Below are experts of layer 3 (counted from 0) of a mixture-of-experts language model. Rows are named router (the router's row for the expert), gate (a neuron's input weights, with its number), up (a neuron's input weights, with its number) and show model dimensions 64-127. Each number is 50 + 12 x the weight over its row's rms, rounded and kept within 0 to 99.
After each expert's rows: a language model's description of what the expert responds to. This comes from a sample of Wikipedia text that the model never trained on.

# expert 38
router:52 51 57 49 48 56 38 26 58 72 39 52 35 48 63 48 67 48 71 39 54 55 57 71 64 42 55 44 60 40 66 44 72 63 66 78 54 47 59 26 50 60 46 62 71 37 41 55 58 42 31 40 49 42 55 35 32 37 53 47 44 61 56 61
gate1:21 40 47 58 54 35 57 31 40 54 48 40 74 49 80 52 28 26 57 55 42 57 50 37 82 44 49 45 68 52 67 55 63 27 50 46 66 53 28 36 63 43 54 52 43 58 43 69 56 34 51 68 45 54 71 65 48 53 53 41 54 42 46 53
up1:27 29 42 66 43 45 46 31 43 49 47 44 64 51 79 48 31 38 64 49 42 39 45 46 66 33 52 42 57 53 55 40 51 46 42 68 51 42 38 42 61 44 56 46 54 58 49 77 58 31 49 63 34 59 65 67 47 66 66 28 54 57 31 43
It responds to: Syllables ending place names. Word endings, often ar, on, ay, ton, ington, air, in place names and compounds like Sevenoaks, Sunday, Faridganj, fairings.

# expert 31
router:56 65 44 65 66 61 44 42 55 57 40 45 35 37 63 54 58 40 66 56 52 41 66 62 63 33 55 21 68 38 68 40 51 58 77 73 50 38 59 42 66 60 61 56 69 31 55 34 67 55 28 45 54 44 72 23 23 50 43 52 55 64 67 48
gate0:54 45 50 60 51 56 42 23 38 54 70 59 31 35 51 35 67 43 50 52 33 62 60 38 60 50 53 28 57 55 48 46 42 41 51 48 54 44 50 54 36 49 49 62 25 26 32 42 42 71 41 59 40 50 53 66 43 63 53 39 68 63 65 49
up0:47 56 52 77 48 41 40 22 36 48 47 48 44 19 55 48 59 57 50 52 50 44 58 51 61 42 54 39 46 50 60 43 27 60 37 39 57 39 49 54 41 51 60 43 36 41 31 46 50 63 34 58 34 49 60 47 58 45 38 35 65 53 53 33
It responds to: Sports result verbs. Past-tense verbs after a subject in sports and career narratives, such as recorded, scored, finished, won, played, plus line breaks in stat tables.

# expert 7
router:31 63 29 62 71 55 53 52 82 59 39 43 43 44 60 38 73 47 52 42 72 49 59 71 62 41 35 49 71 67 54 38 65 48 66 59 54 40 61 27 65 53 36 58 56 29 39 53 45 63 48 29 51 41 49 29 38 34 22 57 49 49 57 66
gate0:57 47 52 60 56 63 43 46 64 72 39 56 40 58 34 33 39 55 53 65 49 34 64 48 62 48 35 34 68 40 36 44 37 66 37 58 50 65 55 45 69 40 53 66 46 56 23 40 44 54 19 38 46 35 47 59 21 28 39 57 45 40 52 69
up0:52 44 50 53 63 63 59 49 70 60 43 60 40 59 47 40 51 46 50 64 49 51 59 29 50 52 45 47 70 48 37 53 34 56 35 65 55 71 50 56 77 50 45 65 54 47 31 48 35 52 22 47 45 24 36 62 34 35 29 57 51 36 54 73
It responds to: Early word fragments. First or second pieces of ordinary words after a short prefix, such as f-rancs, f-atality, inf-antry, plus size words (small, long) and coordinate marks °N, ″N.

# expert 49
router:45 70 65 38 54 54 36 57 60 61 52 50 48 55 70 61 52 51 44 67 42 38 57 62 67 40 35 40 48 53 66 41 59 47 71 56 47 28 57 25 60 52 53 72 57 42 29 42 48 65 52 46 83 47 51 45 35 26 56 55 43 55 54 55
gate7:43 42 56 48 60 57 57 47 54 15 56 71 52 43 42 50 33 62 60 23 54 71 41 50 39 45 61 70 48 62 49 42 40 33 38 36 39 32 70 51 47 56 48 59 44 57 52 57 45 70 65 51 61 57 42 54 44 22 44 61 60 46 54 45
up7:39 33 43 51 52 54 63 48 45 44 44 64 66 51 46 41 53 58 64 26 72 67 45 75 46 35 63 67 52 58 58 38 56 42 57 57 55 38 68 56 43 68 41 44 34 56 45 66 32 43 60 37 62 38 33 55 51 39 32 49 49 44 58 45
It responds to: S-word and name pieces. Second pieces of words and names, often after S or st, such as S-ew-ed, j-ew-ellery, Har-vard, plus South, King, high.

# expert 0
router:50 48 42 57 57 53 44 40 48 51 30 58 37 45 54 76 48 49 53 55 65 38 68 60 63 34 37 54 62 53 54 42 51 66 54 48 44 51 56 25 64 81 50 56 52 47 28 54 41 44 54 43 49 53 42 38 41 44 31 58 45 61 66 63
gate1:30 44 70 42 21 42 24 48 44 34 46 77 53 65 59 45 62 28 47 47 34 40 53 43 50 39 65 57 28 40 44 54 58 67 40 39 66 66 49 27 71 63 62 41 44 61 58 32 42 53 53 59 40 50 51 43 71 62 24 52 42 49 52 51
up1:55 67 34 66 59 64 42 54 36 74 46 61 48 41 63 53 42 61 59 22 44 51 42 43 39 24 76 78 36 49 39 25 38 56 49 52 61 59 37 22 77 65 41 37 60 51 57 40 62 57 46 58 62 46 37 62 43 39 34 25 46 55 58 50
It responds to: Lowercase word-initial fragments. First piece of a split word after a space, often in biology or science prose, such as cl(imate), qu(antized), d(ominant).

# expert 63
router:25 41 29 51 63 61 27 46 57 48 44 57 42 49 49 50 61 38 52 54 63 35 63 72 62 44 36 31 78 40 69 46 48 45 59 58 50 51 54 31 60 60 45 64 49 44 33 50 75 70 47 42 63 60 50 48 33 50 36 62 40 65 53 62
gate0:44 62 30 52 55 45 62 42 58 44 39 44 53 37 62 61 62 53 61 58 66 62 50 56 41 72 62 45 45 57 59 62 40 53 72 41 36 61 33 36 46 64 63 75 50 53 50 52 56 53 55 66 50 51 32 47 55 60 69 50 36 63 50 51
up0:51 50 39 64 52 41 56 41 71 56 55 50 39 42 70 67 51 49 73 48 69 58 52 31 50 54 60 52 55 56 59 61 59 56 84 53 48 57 40 48 60 61 56 54 49 47 58 54 41 54 37 60 39 62 44 52 84 52 59 55 31 73 67 57
It responds to: Capitalized name beginnings. Vowel-led or short first pieces of capitalized names and words after an initial, such as E-is-enhower, Car, Ar, En-vision, Or-kney.

# expert 6
router:52 52 52 64 61 45 52 53 52 81 24 50 47 46 60 45 74 47 48 70 54 37 74 67 62 41 51 30 61 38 73 40 42 58 60 59 52 35 61 28 67 63 56 63 59 33 43 41 55 50 53 38 41 58 50 50 38 45 43 69 33 72 67 59
gate0:49 71 32 47 68 32 47 40 43 65 61 40 45 29 60 61 65 34 37 30 48 40 49 67 45 53 58 16 39 49 52 37 59 49 62 41 62 71 60 50 59 65 33 45 60 44 58 52 42 61 50 55 44 61 51 59 39 58 41 73 43 32 56 49
up0:43 67 39 42 69 39 52 36 44 64 51 56 30 30 37 73 69 42 43 52 48 29 60 65 58 50 63 17 31 50 38 36 56 55 52 49 52 68 61 54 57 65 34 48 56 54 69 55 31 57 60 55 52 65 41 40 25 53 30 67 60 36 66 53
It responds to: Table header and name cells. Tokens inside wiki tables, especially column headers and first-name pieces, such as Notes, Award, Candidate, R(ory), Rob.